{
  "n_layer": 13,
  "d_model": 384,
  "n_experts": 8,
  "experts_per_token": 2,
  "d_expert": 256,
  "d_shared_expert": 256,
  "activation": "swiglu",
  "moe_layers": [1, 3, 5, 7, 9, 11],
  "router_score": "sigmoid",
  "normalize_top_k": true,
  "routed_scale": 1.0,
  "balance_loss": 0.000205,
  "balance_bias": true,
  "shared_expert_gate": true,
  "init_std_router": 0.0121,
  "lr_router": 0.00131,
  "n_head": 6,
  "n_kv_head": 1,
  "head_dim": 64,
  "vocab_size": 27375,
  "norm": "rmsnorm",
  "norm_place": "pre",
  "norm_eps": 1e-05,
  "positions": "rope",
  "rope_base": 21400.0,
  "rope_fraction": 1.0,
  "qk_norm": true,
  "attn_scale": 0.125,
  "tie_embeddings": false,
  "parallel_block": false,
  "init": "uniform",
  "init_std_qkv": 0.0318,
  "init_std_o": 0.00623,
  "init_std_up": 0.0318,
  "init_std_down": 0.00382,
  "optimizer": "adamw",
  "lr": 0.00137,
  "beta1": 0.9,
  "beta2": 0.95,
  "weight_decay": 0.1,
  "lr_head": 0.0102,
  "warmup_steps": 560,
  "schedule": "wsd",
  "decay_fraction": 0.538,
  "decay_shape": "linear",
  "final_lr_fraction": 0.1,
  "batch_tokens": 131072,
  "seq_len": 1024,
  "doc_mask": true,
  "train_tokens": 1271000000,
  "steps": 9697,
  "dataset": "wikipedia_en"
}
Below are experts of layer 3 (counted from 0) of a mixture-of-experts language model. Rows are named router (the router's row for the expert), down (a neuron's output weights, with its number) and show model dimensions 288-383. Each number is 128 + 32 x the weight over its row's rms, rounded and kept within 0 to 255. Numbers have three digits each.
Before each expert's rows: "raises" lists some tokens whose logits its average output raises strongly, later layers aside. This comes from a sample of Wikipedia text that the model never trained on.

# expert 6
raises: "7", "5", "6", "2", "3", "9"
router:110135138158164152065118110112159139191097095141111097179156093160131170141138116130178156122116069128100131159128145132159140136128133185131096141118108107080140179141114112156142114195085139121127181131142216153156139059179132100117095146114139177137127096111019129127159086160120102083
down3:161097099124119128179163120117155084101147113095180102083099115110180134152105157178104096075084146110062133144092090187089121128142099134150142144114152155101104182151193113126135112147145132132109117146121126116109132164140131055074134161151120149077116161128126127115095107146084166155
down4:096120073164171104167116145130135134150098127113176098154145139101154150071194129145107147124129128133134138113170153144096123167120118147130106114208080146112197149207127150085149119162130115108102089133090175143140098148140085095091119098101088094096133124111126130213170116063135150119
down5:077110205132157175147142109069119114169101120160139135141130107157130167196123109195133128126164105195133104145092194176130101102138153158103130120133156107100136131107092122102124046151097175151114100079086152103139150158134159183162095159105106103151095137198187108095091197166101128143
down6:108116204126154123071081143111160107130172145070113131140179164129101136118108096136117163153111102158141121129127128139164128139148131152089110136171148147102213135091142166167100171168196109142128127135153107110163074068094124127173123155178159150105162126070185218144153121119109150160
down7:130137115122105097171100155068226141117169149151106116176135092116112161143066142153117150107071149137082122158106171168069150155135139215120081117091174119161084161086105159140118133132136148120136143101157133127087085126136143172120115111142065097155142054136142198137081131093117192110
down8:140137180139100056106126120149114201124119167106094129109113077124192124136106168179157096095124203112092130078110096114127123151098116157142133177068100078093126141133115110187121080127088117125203085112079152114105140114118116062106117099156087120091133091161107165090118159162176120156
down9:151144109136194144191162116127098140092170190203070125137212116120169108158167145149127168117087101138158080135106118091096115123117157088105134088156134168104138106129168105126178137070108146090134151126149088127153183183079128150172098146102101121175082204147154152144090128146073133133
down10:146160195112103112133187085130144170094172083170100108182105165151168083125178130140123073081096134137126143161095136166166135137171115093161099134085157119134108147097129149045121146157086098174168115113107141104060112115111168179119177128142079101133112081123182153062105200124174116163
down11:120116125146112102106090098124105177094156125117201133155075104077185106125053179182169114100117118161119066155100096051117115126112163140149125153121146109130151102146102097158114174153190084105152103067098081136142162176146109103138154218138143143156142207153176148160158147093090134072
down12:163080140116179133189113160144118132152104135062137152137148093090142090144169104162171090147205135044094141105125120123123144134076136187186166127136092147118089131183203119134200123139092059123099134066124131132170179135154105119138192135133133077142154133137161166144157099165148137151
down13:056102164119111147126153153056077105197111132160155089104147062078146189134137171147097151127096171175115109132140157157110140140183181055120180117129102155176103137107124072178097133123124114086153081143161159190134108141116212121141055141130138133115091134164073144193088032185139183103
down14:164088164146135105092116090079111093135178117152113125159072109145111116130135192120103085138149124133146155069117145135102118091156108127124093157104161155157135144119057110153174102103108173112138093136127087046131118080135144212150063153119158133159209160086148143093135191188168136144
down15:096136156162093139142121160098118139112108120160095152166166144151154101111099105123144100112149140125152133128131133095156155133158097131136000108129166127142152095115073169153073160131153131151146070114153119114106120117147119121144108126068079112080098166214091086097089060116124127142
down16:130080110159099123103177117124132164086103120107157175126132138155152101118073094158135075117148124132112094174147099062193152092117151155122193125132140080096112062086117149150132132143147065141135123115118119160091163131134184193138133103201124170097123144111164138110194116179137099084
down17:154118067169074138154117139165090050104177087137110100091117141153110147139093103153139122132173113099133193163154126145125136160148151101129151111119086101103142124044115158106135103084200179174114119105130198090128152164113168170076119172128152151107072117147119126089033130127076126113
down18:117124082124152137080146100083109127129127147137092194163142176163172090169131077170111115128111057096169158161102133081133091084123133097130161180046087165161200103144187120130087146143204123134153124149150076149081135169070158165097143163179105071130136057083107140135160148125144133134
down19:084113082147095113141110117101105123139151148116088141109082093131156110193115074095102083148124120181176096122065063129134106155080103094058079117150132129160079137179139131108122105063132099113099111116187109131060201160114158197066138139118099127086097102178149149096120081096149151138
down20:137157166093163195128091146168138125126181182160150150123166138053117079162140098129080152172160135161140077126091092102092144081149096177096081078127173106133144133132099141124171193062071128094132138144148144116137181130114102169141114107122111136130120151177091194113156145180147142111
down21:134159078117111125177104174116134097135087172118134074107113076127160147146145112108100133173106160099106124146165142110160155160142138077109156067116093080078125134153225130074097172130118156153130120137131131130159097126171116096169150149157114112117161183204133125129090062125091095136
down22:200141070127126138228128145168091126150147137162158112169111101126171096107133117111124127151104114172089095121152115131146046102129135123143133059104119151130149088119056125143122144120102127155080114128077104132082119082142107067135102125100159128125145175167093132145119087133118151095
down23:109145195086101081160145118073067165116121080120099103145105057162116144148091113137185104097104130162149138137150092129173109150115122127149125119116138103096127137121103189126153146146174227126124128147072156102160126139099095140147164140099112122126162115160073143103100136149105118162
down24:108125085152102121132079131104174085109156119076130066065163122135176081167159129040180094094147112149129158122139120116126152118114129165135151161181116127143131128128134161154156165101149069151142189123136111153122118075139130121095103091080106132128157121038127140071134153138155129128
down25:115150122140080056178155118158124171184090157103081096120112153104134165107147173169105093112111211147092137125146129107186247172124137158131144151155068117130162105146111135093117168110092107135144192164120113143129112109148151158146160135109119078200117134117132160122140113103146153131
down26:100114179147106150182120123155174116091109134132113056148045117142140056161148135092110125119126160170145172129166146156139097120078121105105137127101140126136124197134224183114142142126113100125144159137163121094146188124105109182132129079107097134140088112157097141146139090115154105119
down27:151112096137128116126096094093054074056078110120105121122043129148139132080112158128100091071174082073070110118112077187119107121095090092139135134104134136115082111146103116112125076113175189132101149154116136081143105169130139139087098116136123127124155130100104046119115155151118192135
down28:116049112148131103149153123112100137149132138151108108214117184099154135141173162197150071119104148112116093121082169151118110135095155134166125113116128130154136121161135118169083128152126143106070112125143101084062090096158150118107163128188080064192109127117133147155076139106079145166
down29:132122091101126115136114090180115139115089070104139172130111118147099096090114150196094072105152120143119127151154127173109150116135093126127169121190115130152172117090151147097112194094122097143110116172172149116145136134140150092150082157087110094166145084092108131150118137178138154140
down30:093058105114145090170138100131089097115127076159136105122098129162155117139167199140126087157118117142129157121158096119135135192139121143158130096134137115158144079134064151120116144133147113089176070102185181196174168140106114098113121119096153156077103174096038120141181080139166154101
down31:130130062080182128094122176166160165158109136120128105073123084189134142158164105147154162149154143142133144147169155110070150127143138183091230119133129152122098085151132063144109142125124111083130092127166150202158126127157118089211092095110177175139164186077121097078125120087077112176
down32:173085124115082138057198121131139088137110096075176102175185096081098128125141143128154103114102135130173158137128123079188142125077137106140143110112148144107157108113164146158183182144190118087172097132122091078197110199151108090136125097115122130176126150143149141120131102145142125152
down33:105105137139119135117197083115130149094170160141123123172148117167168082146135114080126103169153103138094113120146106182093144160097192111132105149076134132082142114102071092119140126153127138163114180127090119155125123124105109061123098147187159072117144101101099155093156183120175133096
down34:150112162137111113128121180138102142087135110149108163148101115166107105097145100149130206115177125067109146107114156214081089125122108166104093095102133139131150134144097122147102108137074143096154187111129175132078165140108120167211132126113143121153174150145176070114138100150161148119
down35:110152091080129089094092146101166161098169124123101101143152108154130091131128118123136139105186133157162118115119179108114082097130114129165042118135142141131135092175097145125194079115192137179170157118114076164188066166139129096131172093076120152129122174097090121131143141097163152154
down36:044122148179105148113124154136132125161131204124108156091115089177065173195116128096124167133078165124179143138145106160088145158091108190123112141126159189178171113184090141152084125087073163184095114117109081185095150145128090111083079099128115167172138127153079137098084120098104196092
down37:116172100135128130147117111131120090169097068118088174105152150115136128103178114154107117143147132153091122104116162151128164130165165194090232132134167147127165195167084125149096076110115177102134116169122101105179060133150078149135120131118123153142131097183068103149171132137160105195
down38:120108148157059111143106143133129157142088132133156069161166147148143150113070121175128127107112034092096148090155176174075132125158141117154084090111155138118080102160061141143146114174118095098059148034100123111164148122122129118164119144120146104135095150145125190131128079147134138135
down39:136097075143255106119061157156250112137157131115126120113165127098090113157204148121083156131151123183140153137152149142150101148156139094098141132106143146119135116124091113134129130114156138116141107132141121107165166158120100102164065136123149150166107142118161149142140180079111141083
down40:150078142091130129157123163133143149162147137103137144131118132092111118065142118119125160051195127070129194139109127139161104076151199145130170093144126077083120159138075135112137120161132177097111138128156127168096111115119146119088094152146129093153123209070216101121119168116161085132
down41:101114167125154089131165114117129132131138143150113145143135065120139064153096128135103072112108142159138126187133118136141123182126155105106087085100095180139093114159138137104126157188106162062118168093178157116109141148109189180097133123090110078141148122198131151147166135101070153074
down42:082116117097145148090123087117122131113144133060105170123131135066104175152088113135166129113141093101157197095121110075132074145053063115111075127136139184176092110107124137110134076121096156146150107111095150100118124111115202141107133113168171154112112122128116095144158192155135084109
down43:141203113131113083127139131127124141131083155094148139120102145139080111116132134124149073100131171078085097064123163133073109070103136134127151135099081185112125184110114124114178125136122089125110197121152160136114119105185166148172071077142206173157188111095139144142169110102099085074
down44:165144076148162110058159207138101150116055101065143104098114073149145124083097053131110162121141135187195168168177152110135080180136127144108118129096126124167148134160114109173091152087165142155147149144124093123106080137116182112048127101124182178130123103090131110098118127093137160113
down45:129132108165169120134112162085081176085047051150133106086165146143173165109111054107101197139113138160121186154123168160158094150127110189127191102106129172094163142128119086062153166139160136096120122160150115101102097111166220088102083090176176182095165125124186122122117104050108120119
down46:118108104204088117152139124159124207114117167062129106142113183150076117120133184085127157177207130154162187078128110135098099062124087147158066148099175092106128169123174125129123140088163143160101153110137110159098151119106143154108157123153071135073098115118126097085086099116129165175
down47:105119119157111208211134188092099113153118150151145114198158130075139099136101202130108082145141134130186131157086170093113151129106185145134155109160116159099075127115089154159128117145124082084108091093130168087106208110082112141161174136109129114155145170137081159124148107142187141095
down48:066215136107081077126118116168131132131081112196103098151085154171205095137069123128065151110122113111077134152141145138171132105102161152100100143176090096111119164097170124105114169122162129087134226121134167120145147143141137139148183110137092086147095104129121161097122152116113138122
down49:058134125161146099159099164142125100104079096052114134097153145168098160124112108100104096089088116134138171175132112127180105132089100134131177172118080098153141122142206108141076125116112081171136123115132102137079091091126156148134184157102139173144151161114084143106047122075086097186
down50:180117100120124117099092078133174120110109174128134113176148135133117153110113138158165128179152094102172095091119126143084110119152113098128147113103163121155105144185089106148175168062149127101191142176131113142091099105121116139147111185103055131121165175118099117148152167136180139139
down51:150166177163149077136117098192085049136082092166130107149094118147196082185106152104120111168111132205132160109064100153150157116122123135096087115092153133073104120090102165162097168158137144142114153121155110136143118124096085128112087155132078189032141174125078101086133108141152110164
down52:137144138133159169094102125121118104166141114201141136119107085092077102127133150186072091117173114168148115124124110097143140147104122123120154178083096139174142152092138170144119070131125160212167082115177102192081125167189100104132138198095087080111170112151110086128089110145184140124
down53:093176169112164079131132075136104173145130159143084101113053143154133115155179206177134168113156162152140091133112077100157168160126124139171128091167139102169104133105080136140185096159059141141116152107131104145129127091116119171127092108133088080164174134122136228106113151140218089052
down54:132124091169103112184116098158105119089114152082114131128123138139166103159148249187139141143134141140119114081072141096172126073175162157107166137127088131162134063104128108118152173125116099066178111100164151085155129153152088171126129130135146151096178144141077102132125144165181139120
down55:106110125175108175149132110146119194110123113097097119091129152139165080130119185106152141135153157116085140103143117145176117086077123163161097126123134094104123139154061116095125053145133138160101151151103090117114142132140137121119164110169079163135111131173090094013182152187102051143
down56:073085091127090088168145123129125134121106128169172152099150141146114096148135127161132065136126043174211135160142140105176087140122139139082156060148122135085141073101091114130108119102140115082079197144162171134116118136106103166103119175111098105127142120133111135141123125177081106126
down57:110135173146145110133171107162168106118137169144098122171080184121077071142156143128084103166107109098087128080088090165161101133148095131167108148133121121123153171129140112118105165108159104133114150094155116111149131151172118141054107110132079101170171100121125150148149101158181145166
down58:113131084095177130150099135164109170144065124117142154176187117114142115182118176084126131105104095135111117107155131092138133179129158141100114175151168168156160162112117121139129101094082182170112112143075050166142100140085134136119145114104121157091129139122142177109129156085127159082
down59:177148175096164171135093104156092169120133114108122144140093125148133180154098149183134108173101146127129136166058072219125124127162146167099053159148188167123161108138132123126167155130097107099030160091123124099123136113121146213112092141092107137177102145144105118103132136118109185181
down60:138155118136128088089134073115063143152143117115080129166099125109219102170114117074145113188131111114124142146125146154096154075070101145077149156171143164060112118091142120112154089121108148143129057150156083155116067092139102089112140134102097130119113109105138143110100111104087136106
down61:140119174112181142127165099121146092168158185110123228120124135036076106202114255178124086134123173134202152108123092066104141118128051161169151144099156164177141111173083061125104095108151194152151143146130116171100152173132091149105123178078132077134108130127122156185052139136110131141
down62:179122139098109176126146150133157089122203154143155115095149160115094089135134191128153118100139162068095123078089112100129138080141091116115126105159148055118119176099173109158134119172176145130152148154093164115171122099152108149193163055149119080108141157110139200062153163193072159117
down63:183156135093097125101137108156143131095143108166124059122124092110132135128129058129075147200092144167183104153051134130143058158127162156113083127076108135148123091115149158120100098135108183159091116072068171141071164109144158174139112120101093116135127064105138136132134112107188121128
down64:077155083169086140114167099165134115132124144137083167087095125091040187097136153129137106126073105113120101140103088128097202181121074122148150159088111090157102146128181121111108214085144121176136143122123136111136143116120148107166113094081144146117134148127100104078138128185113143118
down65:199096031103149098133100142089159107106133106110237107159227150149175125134114137136168083196096134157109091116134135067137155120134123153158121129141145133097143112159150113167177138140141143075144125133144126117119126145144126104130198111121192219123055113164132075120131122168188152127